Below are experts of layer 6 (counted from 0) of a mixture-of-experts language model. Rows are named router (the router's row for the expert), gate (a neuron's input weights, with its number), up (a neuron's input weights, with its number) and show model dimensions 0-255. Each number is 500 + 40 x the weight over its row's rms, rounded and kept within 0 to 999. Numbers have three digits each.
After each expert's rows: "comes after" lists some tokens at least twice as common just before its tokens as in all text; "mostly gets" lists some tokens that are sent to it at least half of the time. This comes from a sample of Wikipedia text that the model never trained on. Tokens count by the router's weight.

# expert 24
router:425538483549480538414491525540444467472532497492533501446511457518508507553511439508485478477539475441486519533559469430487461567544526530385486477456504551490579524509518527431472558533504491502479450515448507507514573525481502544529586478459510479556529380495522449529521469490466470570517526466535461470448509483521478500502515480465481561528537433560446554495466566550511512580542422509489564451469474387464464463527477491480541518484532464457522483504484497543554574462516459529478547561432526471530454420516539479495506493492521481503541446521533498523541455459497511513454450489492505619530466498529470516471538451508485428520551502523474445553440469538543493545399430548486527520439532491511459513493465492407470527484453500559508513540454516491556476495447466
gate3:454516494483505437475432558502520473430508460492591456500480516518488522499544480505542495434500579572474557493601514423443430516526504473498506581457456520491576442519478525466530495469496548485537482510483543496554523530527452426546571546518464518555501510427607483490534552515482451452501545528538474477461512533507457545546479460496516501497385441539510467458473542465523513468509514509413565452414538479572516515454448475446528412489555450546372504524562488496515488505442520482553544500434567500500511439513472502483542489504479530494470517506505498454510514493481549531438476460557522571545459458511497481486514500465494491528471531464518508495488504463589535545437590492507524435539472522464553469505479544421480495448565524504489518491518543458506499501450471
up3:583501514557522541540528477483478516540362472460448515485465473560443518552448548451556521537450509526569540422522521521533526423533516549483452508458413483500511546523493466525459545520483498499432573535527527521485495534486565502467489482504459505495463479552430519458434481490526454521491488494534485489528529538464505494511484513485538464505427480449508556494468452467448534480579497467563526476495482449625452558532465498501491486478460395517535600501490528543536502551457460466472453502471476509442575530512491493521485517483501495494481502505528536545435474529512477513508530462448534464454490463468543597536418542572544455524562483394509515460563521494517502499596513477578530523463436518416520480533486544441540542519541499564541518487472459486487510531510492
comes after: "2", "0", "1", "3", "5", "9"
mostly gets: " November", " October", " July", " June", "°", " February"

# expert 28
router:569464437492493463416504495548499566521451490523489579438374477549466491456433429473537550488459499514514484617552476492433490556498508453512444558514451572461482476456510473462469540489564491566500515489478541570494541481555484530471465525505477560537495421418526505539546550501468500486554437504549543452527547509480475493572503544462507485477440500501486505523490437504522481494510550451475439472506566509495512518447482530501501533463534566517535469500432538537531530471462473501581501486442578502517434495460487569477536478460535495530501553484579514497437539550592424468490522568495563448539500470564472505439504480521477446506463562489510487501512453515461520524471553507412496485457483524505482456568454516511492553541477495510516439535482563444504509482453440
gate3:538528481481532447510479479515491516443586417524483540473465521540499435493463465471577475465432500505450504533521526489517538436526540451482484506461542515531525545505482538540501510410482522559438542477542545486509473522569564473506462444586500492519477518454511482513536449590501541515509440534558542547541507400483472527502538540493495520482550521494479430455472538558506504471457471480431475503553552508516484503494525561440496499450598500542524453423561446507519532531477517471540516467529551561509463482517441550506454561573506456542510502495426504508511508498535556549520542460550512439496565491588482494453515424445441522494454479514454590476481449523484512597593473475494498516490547479409526443484441465535548520489482471427468540493532552486560510504558503
up3:622527543512614403530483497460544526536473490467502375535536445509502587496509490520530513527485464552497555481554550511532540545456539466475481516567501533505531582459489507490542464454504491500443512384483517516463501520556522494479464526457578563490514472448532455471511550507503496470462521508534508500477474485513491534498556499464432411507492447525560495472496484457608461448481450476539527481514462491517467501516437494549477492548554494544454559464518531503532493444498460597455506429555521469413503601557480443456436432587516535513520458500424523448443471545478522534526436481511504502508473503520473555437448440481561511513513472539473487512506490495489476507530467401551475481478486524457461524473527497515497499539481481495475490549493462509542479521455453
comes after: "\n", " ", "1", ")\n", "2", ";\n"
mostly gets: "–", " U", "°", "-", "′", "/"

# expert 6
router:508486512476474509477513458465532568439491501508566471538496511604382539545514450490508449490488482484459549551547485520439520521548439588439491491440476510566449534486452542485463443540556524470515409526502439474455451471512537438459432482574558496484510484509483430448505450549488472480495543522443464540499463561456547518425458513455518522417488487501558433494508464530483477367533476522448517422452584475469474512492509450524486508512502464475480491438523500512484432512529563495493484499471509495497502511565543509541564454481449448439490483380517483510528488452482478556476560463552493482478529498465538482528541506476534471552608515459501506488535521474441508541471482460489549536515459505488469485462461567462481507556553500535541505549513511478568459506544446
gate1:521540488466506529472500481541484550526486496469481482564458495500478563504555501530554441468495561531499526534500442497432448538527559496425463515532514441519461504524484483541414456518489563531498492591557469508524565487477492544541468494496463461535582493517488500498496507528499446464497506448514497528543532461489514527487496480565378543502470512546552529446556495523423525493478524411368477510503584485489458470476529457441523449475404530481547525475492527487441578449486537541475505498452562491469528527536457465564537513495465506468504555471471523498462485545449450513611513461553548512418487513489523481494541488456457530514501514483485589541586469509522487494542485526503518562468558527507507524491529543491542513485536527571568442593481510513458430386546473
up1:488561490535525509485455469577452453544453491510473479555500512503455526545499516553485481493520485544514492451567548533542489512553537630504479408548527512571467483414534560444498487535543551545631473529549451537465522478458587577474483481470520499497471539505545460490512482457497515508514516501514532547562461528427520509458462489509461492503465484477578501529453517495458481487523561441468515538505491432598551535531499506466552515469461468516547518537492513515504510520549491460482517524464463503447509521602421520545565421447512530569542568490484498556421502541555500494519497493472462464479544500511437465496515520541465530518470499546515530565507595451546513504496434516518448533477528516501463501523432525441513473586505391524508466443471485503466557544546510
comes after: ",", ".", ";", ".\n\n", " that", " but"
mostly gets: " which", " this", " but", " after", " when", " This"

# expert 27
router:506499454513577448535496533504521479503543511462521561500432484496438510482468563472548454481456534539506450498486528463567556486514492498449446508515484472430449456412502596479426446476533486579504431476459564562520529507487538516495548483517513464475523415431517565520483419491507516573476590551454473468553497528591547532483496519498483491491423488505476537539497438522456527488462512446464540419552514441472413517515495529547511508566472571479487480512507485523492476535497503432619537497542487523500479542490482541468465473512506514535439493517474506467465471502517465487476503551495453498551513492452520476446473536541477524468585523430508663466547538543521530458469466564569463541477519495526558546456498484470518529458466448438527456531493516503508469461526524
gate4:548540486484462505574530521507508518491533467559518537523551463458472473514526531516497513491550477457475512503516499460562542513442478510459464483546526463543454422510491556530489504490504571461550499448512536457420464488535508461523480528507514475497529460484539526497540531569499456485515577536479502453546504563522569430522485547512472512474531564546461494598497512580529529561477554440522393466470544517490469504484440493492487455509590453491529464498485542547423443519436545478519509534492446562511431414618455433482512497504431515482570519484453531582461448469456530437528485530498539537558449557503530482479471501542447538476543474507506516588588460477442519493543550503483510445508461505484473463436442492457494380535441485520495500491467467479435520508454480
up4:472435515520484516452520471547481534525544523543494575584524523490520529444514543488521443507495496552515490509546493479484591485570540547563472519445484396586540510455507519395560476507554454503517538571495474436444511547488561504421564456485468587524486500527474437487486482490562503488519477524574487545520446527524462475463488471516533522466479459519491458441485427473458481552514526493550474522512448569487508510490499456500469437467519607528547491462565474467491511509479577541519502505431484533505545569429428503485485522506536584504517482471507502474519578529496555501533489569500468470522434555465494530411483530570522500428497524518501440471462536476570457496514483517505508561512506574512458535452479447524470554551510535539508553403431507499469514479466534
comes after: " ", "1", " |", "9", "0", "2"
mostly gets: " S", " ", "–", "1", "-S", "2"

# expert 20
router:453486515490524471441453448560526436499473469562487468556550525568480458494496508517529519519528502466501533515516469518563483568527535464402443522495464559425464459515441454535470531526556536540441520548494519517501539552504453412462450524463493550509485456509436484442535527488465480384490572486581531538505547508547521467484475501475530496487494478498467480574490429547480445460477516487516498401533477489492531484538434484528579514532534553566480506480470502508453425502543473477475539570466558468520511440509551442493522454467495472444482473460478477530509540406538512470526520517525445527499496457467458510439558571505493560467475546507503488489514515543507570414482502519588505573522537579434405511481533564438461506457541502476479539490455448438552508491521478
gate3:486522527546521494480551508493524547410537441487487474505531530477543478521494538517563561513453503484514478546459572469572444559502542579472557503439464436498488543503438530502541504499501499529534513556539475526503525516447517439410432583543543464467517503516448496447514577497469485493458549456531526574479510489518520505488526433505550546479558455440557465461526399524546545531475509462511482492495463476547468585463505519480491495457411537461530522590518572482496482442540528444441540516467526542501497501541527446547493514574514459396517474488415469528509484469519568458517491469477498495549530424487443557542502517514529491501529471369472521548459510504503449383506458448540540548498512474546492489470466461527495475473448562510504519468513522457498480472548552
up3:472546507584487446454530507445544417506526527503524497428560485471495432498531486503504530521496517517462447486498484483555515500506525454571505510468522482467503536487537532472542577541467389444441497479475536448493531475466577475485429518464502511481566523469499538541522490410472478527454535517487517541505567575526530483505541486533549471419550576509543535527541482530562421487545524531456413470518476488550422490563482511462477447561464489514469491430504504562483424451502511468483560502504505433514459490529510483477533468434528569504454467568453627552433447489462514428461537474463568414555489489501477501546435479537542508564485531472505529509441511456533482493505465557478536526459516472486565544496498444519510451471521571506543530472497542469534448461481468
comes after: " ", " (", "–", ";", " \"", " U"
mostly gets: " B", " G", " L", " H", " C", " M"

# expert 5
router:560544495529508545543516525491529465540577540483430448524452487503483464500524533458590433585473479477481524494496483501532518558423496448445466556462486493536454563505508447498452471477520436504510465499583511542531479483566467452530519502502476467505484457433461499544507431455525432460531462482481495427526473514568540544453554548467503451485513457531487485471512456507438550506538485471484502572526500491562532520524532448514497478527456506480469428452486544522545404401540419423552551551421502495492484458445485477480434433526436522526498458499520474510490482579527449481541546542551489432550473587528504533492530487475461522492482483596474562476497570506564424558497522566512496541473521552535482537542501481554545470429497520523486485461452500451485516478446544
gate4:489542542458417538521507551451487449496444463457484437503492478539534504484524469537487408533537502498488489535531480505536491508617467543447505461482445539555489469493472519530537584509532419536547487491533554531539454464569508490546469508436506450515464479526528487515492528495532416474535483511435463482503510518501426453467566529489489427455547484487455488519470470448628509487500451453532487451508542454494593495487511496504461493483488567437427493511482544519531476518528505497491498468495546539563500499513518515508504493493459532512540509539540506505506493503492444455532521467446499474458508430533491529497388464431560578519461493567531497533523455461494508448448427502535508631458439505530522613594492494603461492467549545477457474497452493450488437512472516
up4:465486469480469478455407461506467468547492449486498503476491504523526451540478557505451496435511531496504608491455542425500592513399402541543520540491499465446494473492527478455449519492429488557552517461544444494437579554531536499515507410443496490525431529465573520476504497489519462525485462505518452502517503453462485478544511454536541454557445516559499517447454486499543506568470538567589467480473555522474534608570512424449450471521526556524563499528507502541555509536556506548468497433435518485543473507490432494486489486538548495523522507420521498497441490530456463556536500500454457489492487568492566512521530445436533488495487462473494457484462493430452478438492456482440445528469553548455504518505536501514501434555460425481485515485523524462503504512585509
comes after: " ", "2", "1", " (", "–", "|"
mostly gets: " |\n", "|---|---|---|---|---|---|\n", " Votes", "|---|---|---|\n", "See", "|---|---|---|---|---|\n"

# expert 3
router:443481497571516436503521502507519527507444496564423570558448549565544493450531577554555413508443473460404517502496488418524527504465516424508540540484489497491440517492496498521421550479537490520497430524516458463420442476514463500560525503479469429576476510475494525477486518449462494473578556542447443457499531528442497445480461586468508547531497451462446503462488511492557554497570505473525467540535566552537552535480538462492497540504462481411561455481497556506543520400527516494566530506464472528502529494485542513423466423530514565526432496473575499483562539582527473564491487545525522548458442474460456516467529424538489458474539517537439578539495497528501483541511565539528483511514525510538538508485504553510535480498497553504532475473501512521469480474455515
gate4:540498499542547560505513538492565531513445458542504605470533563515538563503457529547523426470515403483482530499503505521470618456481470512492422495468527544474495547531474527423566527424492510525565500444488542410499499504559535500458465485496528445465506482453564502477477501494523491507441476448465479431399544462526544482566420505499513449478534503502464538559512483458501554507502446432498488537526459485386479479530516535413505542452497420521521473543559542487442541494466507538475464475483461477499491433536439461471508489457555449503505508522549524471423473454588548544545505468513440462526524449559412521419494500520488532493487478495553541533445449464545473522451528541488527539504435515516521526460483465516528518546477541469516472502489510508524442471466439
up4:464489416543513485520524539504537475526561512445497527460445470490509523494424457473562489525495477523535482454512448470454499476457516485496546447454512424428512423517522449505491526484478546504517577434524416571454533508469444497530548517490535534452514490537491507461498457468400486492585530507571464476481517494545456488467454486516525521481483485474432547459563554535494454539582534527491547399475492537470557513487494512511547515460498478495492533569521485483527517453471436482495529501443444498483446476404445482505525532540403492475551552448572474489485465506510489567500487462406473559425530569508519507463455452482520479550532555539564450461497549512484513453484440516489469509556533517543465474514481448523448531576362451523507492461535453486528513532516431
comes after: " |", " |\n", "|", ":", "\n", ";"
mostly gets: "|", " ", "==", " (", " |\n", "==="

# expert 8
router:479471486531510506578489458550477457484518576530460569490554533464412499466521437541466460575402489520507499498533502477543518475508455422471461493506529526523561477564554506485521469490515479455496525502503466517536550533519521456475515517537487459534466410486417459500474522518557491498514556479615519509478509534519470475498486530521530546530500465414497505526508470486501525502580488447555532486523483496467474534407494476513466531421512507522431565456468489538453450463539454486580540509484511501573473519572545490487520505503554470478555496497492473482524499411472524441508471512552492529525570555472500518473555481500472480485473445482457477483483510459503383421451418540548533529486515586564463556447468574521546521542466507458496555428450509433460496490398430
gate2:480429489510520454446571512507617501517568538473524487523496508469481496456452450464513515537419495541505529537504441512456502486484482489505554494510531518583485464426475500531538523528466561460529530544467563493539577511534464464452458425535519456468518487461478466504516475482508470449466527517438485511474483455507495519426573438469532534513490564472457488470522440430556463469502523503516439481411479534463479512528415492435519525510554573495506515550489453520512448513467484488593434493484537440479514516433494527410444544490554520448534483470442459452426495531568514502529508544488437493479521476527558514546450469557571445465506556541478475553413515441555461519490475509498604507492472426553465477492500446479569469565516507503515547491535561475511491451441450
up2:553554514534473474415586467507466446551512477437465464468412560570541546461520431531519505475479482503511616519463508465561518468492491391491533525552454478515475441425551529532522487474520545489490519445444479538492431518564442485520553464497558452461520525494498528517514494406487542572467466400496508422451566532524515496496464422504452501566471488509523477495513534437500498490509520507480498507498448515499536539508498564492445476474500522441480514498466575470622446539446567530474468543539504513506500489517534488459540474502552478467538459526472494476482552493502525460512529463535518564533492497542505535512503491529503483538432501498485469521494503465475523442442572462514509438452511531528572561503527430458533556453459494449433472551491556399491557462532535
comes after: " ", "1", "2", "3", "5", "4"
mostly gets: " m", " p", ".S", " P", " c", " st"